config = dict(
    d_shared_expert=0,
    vocab_size=4070,
    norm_eps=1e-07,
    batch_tokens=131072,
)
Below are experts of layer 9 (counted from 0) of a mixture-of-experts language model. Rows are named router (the router's row for the expert), gate (a neuron's input weights, with its number), up (a neuron's input weights, with its number), down (a neuron's output weights, with its number) and show model dimensions 0-127. Each number is 50 + 15 x the weight over its row's rms, rounded and kept within 0 to 99.
Before each expert's rows: a language model's description of what the expert responds to; "comes after" lists some tokens at least twice as common just before its tokens as in all text. This comes from a sample of Wikipedia text that the model never trained on. Tokens count by the router's weight.

# expert 27
What it handles: Single capital letters starting names or initials (M., V.), plus line breaks, dashes in year ranges, and slashes in km/h, +/−.
comes after: " |", " (", ":", "|", ";", " \""
router:13 66 31 31 43 55 65 20 53 71 40 33 49 33 17 29 60 79 58 63 56 42 36 41 56 61 42 63 37 54 41 41 70 59 86 55 57 28 53 64 41 58 44 54 60 74 47 39 60 54 72 51 61 49 46 55 51 24 26 39 54 44 59 35 43 39 42 49 45 42 55 30 43 24 43 35 45 52 52 45 42 69 55 57 49 42 82 64 59 39 80 95 46 66 39 53 62 58 40 48 64 27 62 61 61 67 42 45 63 21 26 69 42 69 31 16 36 44 55 67 57 47 34 56 73 63 57 50
gate0:62 53 44 65 46 65 26 56 28 54 49 35 70 59 39 75 34 62 62 23 62 52 69 42 30 42 33 26 63 65 54 40 35 38 74 42 63 43 66 49 61 62 51 37 33 50 55 78 57 26 53 41 32 45 28 24 78 64 50 60 60 58 31 35 44 46 41 63 56 60 61 46 42 53 62 49 62 55 49 42 59 43 73 78 38 45 47 31 30 29 26 67 67 56 30 61 64 55 89 18 55 63 25 18 44 56 21 67 50 32 57 60 38 57 37 67 60 41 73 57 76 60 40 51 70 33 55 52
up0:29 61 57 80 60 38 54 82 51 19 48 56 55 71 61 43 38 34 60 51 43 67 72 49 54 16 42 39 39 35 46 64 45 39 43 50 62 75 70 39 54 39 29 16 31 84 82 69 34 43 54 84 38 42 68 40 58 67 37 71 36 53 29 63 26 48 68 49 54 54 59 65 37 50 51 53 58 59 55 59 35 39 44 48 38 60 42 25 17 44 48 33 49 70 44 60 42 57 55 51 43 60 47 42 51 61 35 44 44 45 37 34 48 34 57 57 72 65 18 31 36 39 80 63 42 71 43 70
down0:49 62 57 62 42 36 41 28 45 52 63 59 21 68 42 52 51 60 67 23 55 58 30 53 39 64 45 81 40 44 58 55 31 31 41 49 66 40 58 67 55 47 55 47 79 40 73 32 50 70 71 50 85 36 28 56 79 77 37 77 66 63 52 68 58 43 60 58 60 58 22 57 36 52 29 67 52 55 53 24 37 54 88 58 24 21 25 59 34 44 36 52 39 27 59 47 66 58 69 49 33 30 51 59 37 39 24 70 55 41 40 43 28 44 61 58 29 63 37 45 62 42 57 35 51 39 47 70
gate1:43 55 26 38 27 70 51 22 61 28 64 40 59 71 38 77 57 61 35 19 65 75 60 37 35 36 48 62 51 74 46 52 50 46 66 51 53 67 72 50 72 42 61 50 45 50 46 52 43 21 49 47 43 52 38 84 71 33 40 65 59 39 67 40 61 49 40 64 56 52 71 28 57 64 48 77 53 48 64 16 69 36 52 57 26 52 56 69 66 45 60 58 50 66 30 39 44 36 67 55 42 79 28 60 54 41 51 67 51 40 35 42 56 38 61 40 17 74 63 65 32 39 65 17 22 45 51 34
up1:74 74 61 25 60 33 48 68 58 74 53 32 43 79 46 36 39 46 57 54 48 23 11 58 67 45 54 51 55 50 40 46 36 40 56 33 46 72 42 46 40 35 54 72 34 49 68 53 52 99 36 53 58 46 33 45 55 61 37 32 76 39 31 51 57 45 21 51 71 50 48 25 56 47 54 58 66 76 63 34 51 45 71 51 43 27 54 27 46 54 41 45 71 61 44 41 54 64 26 57 67 44 33 19 40 36 80 67 74 40 43 56 47 58 66 50 39 65 62 32 50 45 42 26 41 73 75 57
down1:41 55 35 57 54 73 50 30 83 57 39 22 27 26 21 61 77 55 52 39 52 48 67 47 60 53 53 58 48 23 46 42 47 52 49 42 60 42 36 56 38 52 91 48 57 46 47 26 44 38 30 62 80 70 43 55 54 67 46 73 30 60 44 54 45 75 80 34 36 68 58 34 68 51 58 45 64 40 58 36 51 66 30 49 57 58 62 40 38 53 63 46 52 37 37 54 16 61 57 60 60 52 86 84 65 43 45 38 09 48 36 40 60 55 52 38 35 61 57 31 36 56 72 27 50 32 67 50
gate2:53 40 55 66 51 65 47 58 70 77 29 41 64 56 64 41 58 26 47 52 45 58 43 55 52 30 37 37 44 29 59 33 56 36 21 60 54 19 28 34 70 48 28 43 64 56 55 74 54 66 74 61 24 66 43 39 60 31 45 66 72 48 21 54 43 57 12 39 56 38 58 72 21 62 33 47 41 28 59 62 38 79 48 31 56 65 44 52 32 50 43 51 60 75 44 32 38 76 59 47 61 47 63 45 37 97 39 49 57 64 71 61 32 57 49 66 61 69 43 35 30 41 51 53 40 44 58 30
up2:52 40 45 68 65 63 64 14 66 60 23 36 32 68 33 68 40 42 45 55 70 40 51 38 43 57 67 47 41 37 25 51 34 71 24 34 58 22 42 56 40 31 53 73 36 35 63 35 76 48 63 47 64 22 65 48 57 49 45 43 65 53 68 53 47 05 71 40 64 51 00 37 49 33 31 38 84 65 47 24 31 59 54 42 65 53 56 72 69 46 64 69 32 40 54 55 64 71 55 48 49 53 55 53 37 38 64 48 52 38 62 28 55 63 55 49 52 49 63 68 60 51 46 72 51 46 39 56
down2:25 74 63 26 45 45 30 42 66 75 33 55 42 82 49 49 86 35 76 53 25 47 56 59 59 35 39 47 67 32 47 41 70 48 57 33 53 61 66 45 49 61 24 51 26 58 58 51 60 62 44 78 74 52 27 62 59 34 25 34 55 77 59 81 11 54 62 51 49 40 70 53 64 17 39 60 46 49 49 55 35 44 35 34 71 56 65 64 72 58 46 50 37 34 23 46 33 55 75 51 41 37 48 53 30 42 50 42 65 57 80 46 62 56 40 45 65 58 50 36 38 24 45 58 48 50 33 56
gate3:65 36 37 43 29 53 70 24 75 45 48 43 57 58 55 68 21 42 45 43 37 69 80 40 37 44 55 64 37 48 21 54 96 48 40 49 77 13 66 43 59 68 65 40 57 41 42 35 74 44 69 59 61 86 44 70 54 29 49 46 41 32 50 40 63 47 68 45 35 46 62 32 71 44 40 58 51 66 56 47 40 46 56 44 51 41 44 59 54 52 36 47 32 55 58 15 54 50 55 56 41 50 62 57 52 57 62 51 98 27 31 53 43 52 68 48 41 35 69 72 54 47 62 66 48 35 10 39
up3:47 52 37 58 50 45 62 30 40 34 57 61 50 48 53 79 50 52 50 38 73 61 76 59 56 54 50 59 55 46 62 34 31 49 50 23 33 24 99 46 42 29 58 41 35 64 42 58 31 05 49 47 38 62 31 66 44 52 38 43 41 63 48 36 62 57 65 40 50 42 50 57 46 38 55 34 51 48 50 73 29 59 54 70 21 53 60 33 47 70 38 54 59 54 39 28 46 41 73 62 33 51 45 44 67 54 35 52 47 60 35 33 76 50 43 64 81 60 62 37 85 65 84 65 53 60 36 13
down3:56 73 58 46 51 49 47 90 62 63 46 45 64 55 29 40 45 65 57 42 51 82 45 33 51 46 53 53 73 38 49 40 58 53 81 73 46 35 24 40 24 48 40 53 53 45 23 35 75 40 58 57 64 52 41 39 26 26 45 70 29 56 42 20 56 30 59 56 36 43 30 64 70 30 36 72 71 28 46 30 75 65 37 54 82 56 53 48 46 71 46 37 53 60 52 73 57 65 64 22 21 58 30 77 34 55 65 35 60 40 36 67 37 43 55 61 37 47 46 44 31 59 60 34 58 72 48 44
gate4:67 29 46 59 56 74 69 51 48 48 26 56 46 38 46 64 54 47 29 40 56 69 39 45 38 47 49 60 50 37 49 57 54 43 35 34 63 40 45 60 53 75 40 43 63 76 63 47 58 49 62 25 65 45 68 52 33 38 58 16 53 44 63 53 47 46 66 22 51 53 36 27 40 44 34 60 58 09 46 39 52 64 23 38 45 53 55 50 79 53 77 50 45 41 49 57 24 59 70 81 22 75 35 83 40 61 33 57 36 47 11 58 86 30 27 60 34 70 56 61 55 63 32 68 45 69 49 48
up4:33 65 51 50 41 58 34 43 23 37 40 57 50 53 48 61 41 45 84 21 43 54 51 48 36 17 60 41 73 34 54 29 46 60 63 51 22 71 49 72 47 38 44 70 64 44 45 85 39 42 26 54 71 59 58 61 37 75 51 48 57 45 47 45 37 62 46 81 60 38 51 28 48 52 44 61 32 48 49 65 58 40 48 21 35 70 76 51 54 22 42 43 51 60 44 57 34 83 40 50 62 69 41 63 52 39 73 57 59 46 29 40 40 13 69 51 28 73 43 56 75 73 62 27 30 55 55 72
down4:44 47 47 53 81 40 43 45 47 45 39 51 49 45 54 55 70 39 51 47 25 51 84 34 51 41 24 58 56 51 37 56 56 38 69 57 54 47 57 57 43 49 38 60 34 81 67 51 66 52 36 81 71 27 67 62 42 69 59 32 26 57 40 65 60 47 48 49 35 40 53 51 32 81 32 76 27 64 65 35 29 49 34 62 64 58 35 25 52 46 52 11 68 74 26 39 60 58 79 34 51 76 34 35 51 26 59 65 31 66 55 54 55 61 70 38 52 72 40 64 39 62 59 36 26 49 19 38

# expert 34
What it handles: Line breaks ending list or citation lines, and the first capital letter of a name or word, such as F-assbender, L-ancaster.
comes after: "\n", ".", " |", ")", "==", " ="
router:24 58 33 29 63 59 76 39 72 71 27 24 58 29 31 36 35 61 55 41 78 45 46 42 72 33 24 54 44 33 45 33 57 62 57 42 46 61 53 47 33 48 33 54 44 65 56 59 50 44 43 50 78 53 60 42 32 35 26 45 49 26 43 66 62 41 44 71 53 29 44 34 45 39 39 46 35 69 70 52 60 56 43 23 53 46 79 87 58 49 60 67 48 63 42 74 70 55 44 51 64 52 49 56 32 49 33 70 65 40 49 58 22 17 48 05 33 71 40 51 65 48 64 36 62 67 44 61
gate1:55 56 79 66 27 43 47 65 63 33 52 34 29 36 69 37 49 53 51 43 74 70 40 43 70 32 34 46 34 45 49 39 51 57 43 34 39 47 44 73 49 36 60 29 56 33 85 35 50 22 59 27 56 59 41 63 56 48 41 45 46 31 53 62 60 51 60 40 47 64 79 49 70 60 52 74 37 46 61 39 29 48 64 25 92 66 51 53 73 42 35 53 38 63 57 48 45 60 64 31 72 28 52 51 27 57 43 65 45 42 83 54 14 33 39 25 46 29 86 65 51 55 30 59 57 60 62 37
up1:46 60 50 51 44 28 58 57 54 52 55 59 52 81 48 47 66 51 67 47 69 44 45 48 56 53 37 48 54 49 37 57 69 49 47 52 63 76 08 53 49 75 45 42 64 72 31 44 44 67 24 41 62 66 41 28 47 45 42 61 29 45 54 49 36 52 26 66 58 36 44 29 22 53 53 40 60 66 06 59 64 89 57 27 44 73 46 74 42 28 45 63 41 40 63 48 68 39 31 65 39 55 50 57 36 65 24 43 70 62 39 66 19 33 72 37 44 57 16 43 44 58 78 61 59 44 40 77
down1:55 57 60 47 45 22 46 25 55 64 40 76 35 67 25 58 79 32 24 53 19 58 34 32 47 55 55 51 56 77 50 58 42 47 69 36 32 59 72 57 45 64 38 48 56 39 58 47 59 50 74 55 64 42 50 67 51 60 42 56 69 58 49 27 32 55 67 34 52 75 23 58 33 43 36 48 20 33 70 81 48 19 73 44 70 46 47 19 43 59 44 36 35 88 35 44 51 58 62 35 43 60 39 54 56 30 74 61 67 61 58 34 68 45 77 35 52 47 51 53 51 51 18 39 52 40 53 39
gate2:68 73 39 51 48 55 29 59 40 36 39 57 60 18 40 30 94 31 19 72 52 43 55 70 44 33 73 41 60 57 53 46 36 32 36 39 40 71 42 53 42 64 65 55 42 49 43 58 22 56 43 29 52 51 48 57 37 63 28 74 34 34 50 47 47 42 36 52 30 51 44 52 64 75 19 53 31 46 65 46 52 57 66 65 51 48 54 78 57 70 46 48 62 30 33 72 27 55 47 50 52 38 71 18 39 50 81 52 39 53 68 55 60 68 89 44 28 72 45 37 58 44 53 78 51 41 67 54
up2:66 60 52 17 45 58 49 45 56 31 56 41 52 09 33 57 37 36 30 76 87 36 45 42 31 56 46 48 54 48 53 64 53 55 23 59 49 60 67 71 33 93 57 42 42 43 51 49 43 53 36 31 62 46 68 40 59 57 30 53 38 67 39 27 29 55 34 70 42 75 53 63 56 63 54 48 48 68 68 53 62 46 37 65 29 93 47 50 19 54 18 58 58 37 56 53 47 45 11 49 71 50 53 52 60 72 38 37 24 48 53 45 44 43 65 56 45 43 56 60 53 68 43 71 38 79 44 45
down2:59 63 60 39 00 68 55 74 45 53 36 52 40 78 54 90 59 46 55 42 51 58 50 61 60 22 27 52 31 59 45 73 56 57 40 45 67 34 38 63 49 50 44 38 17 48 38 63 57 87 53 57 39 51 28 36 47 38 28 40 59 33 54 41 66 53 25 50 80 64 60 58 62 39 70 50 72 61 75 24 70 49 52 45 47 53 55 67 60 51 79 40 48 28 48 68 62 50 33 48 44 41 34 60 57 59 57 36 67 57 67 39 34 40 49 52 37 10 57 51 36 38 30 71 32 53 47 38
gate3:63 39 29 52 23 70 58 31 31 41 49 40 44 38 56 48 53 37 55 57 53 58 68 59 24 37 68 90 62 51 69 39 20 52 71 56 43 71 48 50 49 48 44 48 35 31 67 50 26 48 54 33 54 61 53 64 28 59 40 41 58 55 41 73 50 64 27 36 41 52 52 32 56 72 19 52 42 46 45 36 37 46 52 59 46 64 47 61 57 71 31 59 23 45 44 42 34 70 76 52 83 60 53 47 24 63 40 62 27 73 36 72 57 31 92 67 59 17 60 41 60 61 72 43 43 66 32 45
up3:76 58 58 48 50 36 32 46 70 51 49 21 35 55 65 38 38 55 67 65 40 47 60 51 39 56 35 52 83 28 29 44 48 63 53 71 57 54 42 41 57 49 63 20 65 61 53 34 55 73 37 70 57 72 40 39 75 39 52 68 58 25 76 53 32 70 40 56 53 44 48 58 69 57 16 50 37 47 69 37 49 40 52 49 34 50 26 56 49 25 14 53 76 25 49 37 53 56 37 76 28 84 74 15 38 40 54 41 53 42 49 43 43 55 60 68 43 55 46 49 57 52 54 16 65 54 53 81
down3:57 66 62 61 40 53 71 41 60 72 36 40 50 45 54 38 74 28 59 38 69 51 53 38 44 72 53 59 56 52 41 54 53 35 39 38 80 27 13 43 45 41 70 25 81 50 40 26 04 50 24 71 42 31 75 44 49 61 60 75 58 69 52 58 50 53 47 52 54 51 58 59 74 60 21 72 37 14 65 76 51 51 50 48 28 56 60 42 43 40 25 30 46 60 35 42 62 51 39 55 55 25 65 34 53 39 53 46 39 51 57 49 51 75 64 49 55 49 55 50 51 81 40 50 33 27 71 32
gate4:50 64 57 52 44 53 71 58 15 81 27 44 63 45 47 52 36 23 58 58 83 56 48 57 73 56 32 52 49 28 49 73 48 48 51 40 44 61 50 40 20 50 52 32 46 55 47 73 51 44 60 33 41 48 71 28 68 50 47 48 16 51 22 33 40 44 33 68 44 67 36 42 48 53 57 46 72 55 65 51 58 42 42 35 25 71 60 51 26 59 49 54 56 36 26 87 73 40 58 00 47 69 44 36 51 42 47 63 51 51 31 69 57 46 51 39 66 84 54 57 48 62 39 30 59 70 58 73
up4:49 43 58 64 75 73 53 36 30 44 54 52 57 70 34 66 48 35 39 68 30 27 64 60 46 32 61 28 39 57 70 52 79 45 67 43 26 72 66 47 48 61 64 51 63 46 75 79 57 40 32 36 50 57 45 65 37 33 56 62 00 47 40 34 70 43 49 75 67 58 17 58 39 58 64 31 50 55 16 37 41 34 42 72 51 45 41 39 41 72 44 75 64 54 56 18 51 50 42 54 59 43 06 44 57 49 52 62 52 62 52 35 56 49 30 61 69 50 66 46 59 55 43 54 53 46 37 48
down4:61 33 60 60 28 44 71 37 44 69 73 40 43 61 40 50 25 52 35 38 25 50 70 60 65 57 61 75 54 44 28 67 53 34 65 48 64 49 68 61 75 47 62 63 44 61 33 60 58 44 57 34 38 45 74 24 78 72 62 34 76 28 44 44 60 56 79 46 59 35 48 45 42 34 47 59 31 32 62 29 66 59 39 21 51 28 58 33 50 56 55 44 27 37 62 36 48 44 78 22 44 57 51 68 67 36 70 49 57 70 62 29 57 43 66 44 55 65 38 38 51 37 63 24 36 07 38 53
gate5:50 39 53 21 69 08 55 59 81 53 53 54 46 36 64 18 68 63 33 49 67 60 27 50 52 23 30 44 61 49 36 42 48 55 45 60 56 74 51 44 48 42 39 61 52 76 59 78 55 29 48 54 61 73 32 47 48 72 22 47 27 62 35 38 79 74 35 59 46 61 63 52 60 58 44 41 17 39 62 48 73 42 72 60 44 60 57 28 43 51 39 36 48 51 77 54 81 35 51 30 57 38 73 42 61 49 08 49 34 52 63 56 41 50 29 41 53 44 45 60 54 57 69 41 64 28 52 34
up5:73 46 41 59 56 52 42 60 47 57 45 35 06 57 25 44 64 32 63 37 58 50 62 65 30 54 53 25 48 50 60 65 64 51 56 53 68 57 50 54 30 54 32 64 39 51 49 50 42 74 36 54 57 57 43 50 39 38 57 51 40 46 54 51 16 53 30 28 82 44 56 47 45 29 57 34 41 32 46 47 56 68 20 41 28 32 41 82 40 17 51 43 72 42 73 51 31 21 36 40 65 83 65 56 13 65 43 62 51 52 51 49 74 54 47 70 39 66 26 54 54 53 72 74 70 68 60 70
down5:46 43 44 72 54 56 60 66 47 38 59 53 36 35 61 62 51 60 31 47 25 66 27 85 35 72 44 62 43 42 53 24 41 62 39 80 51 50 48 45 38 51 53 28 25 71 37 71 52 55 40 31 47 44 32 74 57 31 65 54 62 53 43 32 37 49 50 39 73 12 34 71 48 34 27 83 76 40 40 52 60 24 54 37 39 51 65 48 53 61 43 85 64 54 50 30 50 40 80 55 70 48 58 41 49 69 70 68 27 72 64 54 48 42 46 56 84 58 40 50 40 50 34 46 18 41 49 40

# expert 28
What it handles: Table pipes and line starts in election result tables with votes, turnout and swing, plus prefixes like pro, cont, inter and MPC, JPL.
comes after: "\n", " |", " ", " MPC", "%", "°"
router:43 41 68 61 91 35 63 59 64 51 51 55 62 63 62 81 24 67 60 42 41 53 63 54 58 39 44 26 39 66 36 49 23 49 53 29 65 61 56 44 61 67 37 43 23 66 38 62 40 60 39 61 26 82 40 67 55 50 70 56 31 32 28 67 58 23 39 48 75 64 58 44 46 63 58 43 44 42 72 46 32 48 45 51 48 67 73 64 51 56 20 54 77 50 30 42 39 40 48 24 34 50 51 56 38 52 52 37 76 80 42 25 59 67 30 27 59 41 69 44 58 77 28 43 55 27 47 44
gate1:54 41 72 79 22 43 42 70 56 42 41 68 57 37 69 59 39 67 29 29 44 43 38 29 43 47 39 60 62 68 43 30 40 20 67 34 63 45 27 65 55 38 50 49 36 46 46 60 42 53 61 28 19 66 48 58 48 60 59 54 66 28 42 42 75 49 30 53 35 99 72 64 54 29 58 34 38 53 52 45 50 68 39 67 38 42 38 53 39 37 67 45 49 39 68 56 68 62 64 65 12 67 71 61 39 55 63 56 47 61 28 78 53 58 14 47 77 58 36 56 58 52 35 43 53 24 51 40
up1:62 37 52 61 36 53 48 71 51 39 60 49 45 24 44 42 46 52 91 46 48 31 52 45 37 31 47 72 61 74 52 41 47 36 68 55 24 60 40 09 43 62 66 64 55 52 58 39 48 44 57 58 50 61 43 47 32 71 48 60 61 70 62 44 60 59 78 11 22 44 55 64 42 40 44 41 35 47 50 05 64 50 64 23 51 55 23 39 48 23 35 64 51 34 41 71 54 39 42 63 62 59 58 52 62 33 87 69 62 32 58 73 53 48 43 62 67 39 62 24 54 68 73 58 56 31 36 54
down1:38 68 72 41 74 36 80 37 35 79 40 45 30 57 57 24 72 53 27 47 61 49 57 50 76 12 97 54 27 58 47 41 46 32 59 56 59 46 54 51 48 34 71 69 57 75 42 57 36 57 36 45 30 37 42 56 36 69 65 44 54 37 65 56 58 48 37 60 28 36 49 46 35 39 41 50 46 70 60 56 44 10 78 74 39 45 57 38 57 24 50 42 64 50 24 35 47 67 61 37 51 47 62 54 59 56 33 31 64 53 52 44 55 92 46 53 51 48 33 59 58 55 23 55 43 31 58 42
gate2:70 46 55 60 51 58 50 49 47 53 49 46 60 30 36 57 25 59 84 41 57 59 51 27 63 40 46 53 32 36 49 51 65 54 50 36 50 45 69 46 27 54 55 41 20 66 46 45 57 78 63 72 39 59 69 18 52 70 64 80 58 57 49 70 65 47 49 10 71 72 53 36 32 41 25 69 43 31 67 51 25 64 18 52 21 74 59 50 24 44 43 49 58 51 41 57 54 52 57 63 48 56 52 36 28 50 26 65 37 25 34 81 67 57 39 52 46 57 55 50 62 60 40 55 48 23 40 85
up2:45 31 62 33 46 46 61 66 39 50 57 51 59 25 52 45 51 45 39 66 49 41 48 66 50 41 57 46 58 44 64 54 62 56 37 55 26 53 45 66 58 19 56 63 62 40 63 55 54 72 56 30 24 46 51 42 25 46 42 71 32 52 78 50 63 57 71 25 29 49 59 65 61 50 31 54 54 26 49 58 72 38 88 51 71 46 39 53 67 58 48 24 59 72 13 42 07 49 82 58 39 50 65 71 39 38 53 69 46 29 40 56 25 53 31 45 30 50 36 72 29 48 30 65 72 37 64 76
down2:51 47 50 47 38 44 42 55 53 50 26 36 69 54 25 57 44 52 23 43 51 57 55 48 45 43 60 61 58 55 60 76 60 45 22 38 35 36 57 19 47 62 62 47 68 49 52 36 53 61 64 43 63 80 58 32 65 69 56 72 38 50 54 82 16 79 68 55 51 70 45 59 47 61 57 44 49 44 72 64 26 14 32 50 58 40 67 50 19 73 69 43 55 62 56 61 44 51 66 32 54 33 28 56 92 52 42 45 68 47 50 52 60 47 29 49 27 54 59 24 11 50 56 73 45 25 33 48
gate3:73 34 68 64 50 25 77 40 39 50 65 48 74 65 37 54 48 24 62 31 35 38 48 44 50 21 59 58 29 45 80 65 57 63 53 61 79 44 47 63 59 53 47 38 55 50 48 55 54 45 49 42 32 43 63 49 26 70 36 54 81 61 31 39 40 72 20 24 61 42 55 33 61 11 50 59 62 64 56 35 60 51 47 48 42 67 46 46 66 63 73 64 61 42 38 49 33 40 30 27 35 62 63 32 22 73 38 44 48 59 57 27 28 54 53 57 46 63 55 32 32 72 20 58 53 81 63 41
up3:69 71 46 56 62 54 35 49 63 69 66 43 48 55 74 32 63 23 67 48 62 64 71 38 17 53 50 69 34 79 58 69 25 64 39 67 64 70 58 46 64 31 54 49 41 44 53 18 40 52 31 34 53 21 62 43 60 43 39 77 71 36 66 40 40 49 33 62 63 54 44 44 43 34 52 56 59 47 52 66 47 32 50 21 33 32 17 53 56 59 38 47 44 65 56 13 48 47 28 69 51 42 06 45 52 79 51 51 54 55 77 45 81 55 58 63 50 54 42 44 45 67 60 52 35 61 62 34
down3:53 30 41 63 93 53 21 60 79 57 26 42 48 57 58 45 63 37 31 44 31 55 33 46 45 55 70 41 55 55 51 52 50 41 41 02 31 63 33 51 40 55 37 53 47 43 42 41 78 48 55 37 36 57 55 43 72 53 07 49 39 40 71 53 62 67 61 52 57 55 66 73 47 26 45 29 49 56 48 55 42 63 61 67 20 50 50 20 52 49 45 77 50 64 31 50 49 34 70 77 48 60 65 42 33 61 33 55 62 62 44 61 41 23 74 49 59 53 38 56 71 63 23 42 51 80 57 68
gate4:73 69 50 43 66 73 45 52 38 40 72 35 75 68 53 58 35 47 32 51 43 51 71 46 42 45 48 51 61 55 39 87 25 46 64 47 50 23 55 29 49 52 19 52 46 54 50 71 40 64 39 80 36 30 44 62 39 23 43 44 50 75 41 43 51 39 49 61 56 64 46 63 40 59 74 80 61 44 57 82 39 72 44 32 36 27 38 30 52 33 36 49 61 51 45 78 33 50 32 36 57 38 80 41 42 37 29 49 64 62 57 53 39 41 84 36 18 32 48 27 30 51 46 76 48 54 66 59
up4:44 30 35 81 33 31 47 73 50 51 39 69 41 71 30 62 78 48 40 39 42 76 45 60 57 37 27 45 60 48 84 62 45 41 52 53 49 59 54 19 36 57 43 42 50 58 85 23 21 36 55 74 31 54 53 18 42 47 60 36 48 27 60 36 39 59 56 43 70 81 65 31 73 33 39 29 46 47 44 42 72 42 66 38 67 84 75 49 19 60 32 52 44 30 38 65 45 64 67 55 63 47 44 43 41 58 61 59 61 66 61 39 27 58 48 52 63 53 67 46 48 60 57 32 60 38 54 51
down4:70 75 52 70 52 71 05 31 42 62 49 40 50 46 37 49 35 53 37 38 52 53 60 59 49 33 51 38 57 49 51 35 38 33 49 57 43 67 73 50 39 66 27 83 66 14 45 43 63 61 49 27 45 66 56 41 47 51 56 50 60 46 54 50 43 36 38 48 60 56 72 43 51 24 81 53 64 65 18 44 64 36 19 36 31 52 52 29 70 68 75 69 67 76 73 58 45 27 59 57 57 63 46 63 43 29 44 66 50 41 49 21 64 65 39 27 40 19 71 46 52 46 43 66 49 49 65 26
gate5:39 60 31 72 69 61 54 38 57 52 19 61 60 56 64 41 42 50 33 80 59 57 40 81 44 71 46 39 30 68 54 33 48 40 65 40 31 23 83 48 41 16 37 59 22 48 28 58 43 46 63 44 48 74 60 68 63 32 50 53 48 60 43 92 44 38 45 43 44 34 58 29 55 58 37 76 37 42 52 39 40 60 44 36 91 20 69 39 48 46 61 47 56 46 77 50 28 53 42 41 32 58 52 39 56 70 56 43 82 50 55 56 38 48 44 53 63 46 64 46 81 54 52 52 73 48 29 36
up5:35 36 31 63 34 57 80 42 62 58 47 47 61 09 48 63 57 42 27 67 26 41 47 41 60 68 45 59 33 29 49 51 51 62 46 44 23 31 37 59 50 71 70 61 42 47 62 42 64 67 23 56 52 56 58 15 44 52 47 50 69 34 47 45 66 74 35 99 62 52 36 65 62 44 40 29 37 49 60 50 43 74 50 17 55 52 66 36 35 38 60 48 65 18 45 68 56 50 28 48 63 71 45 75 46 34 55 64 80 68 55 58 51 46 57 59 49 58 44 21 60 49 41 29 65 60 32 56
down5:42 39 43 45 46 38 42 34 52 60 33 33 48 63 49 36 66 38 55 45 40 19 55 44 40 66 64 74 63 44 77 33 40 52 51 62 52 71 45 36 23 49 80 77 52 57 43 45 17 46 70 62 61 42 52 63 44 47 50 36 43 72 62 52 50 43 76 52 25 26 37 46 39 78 57 56 69 41 41 82 31 11 35 42 29 68 44 52 68 35 56 45 67 32 45 48 56 43 51 50 22 58 43 33 63 38 65 57 30 30 64 75 50 61 36 53 61 59 89 28 66 64 62 48 39 77 54 68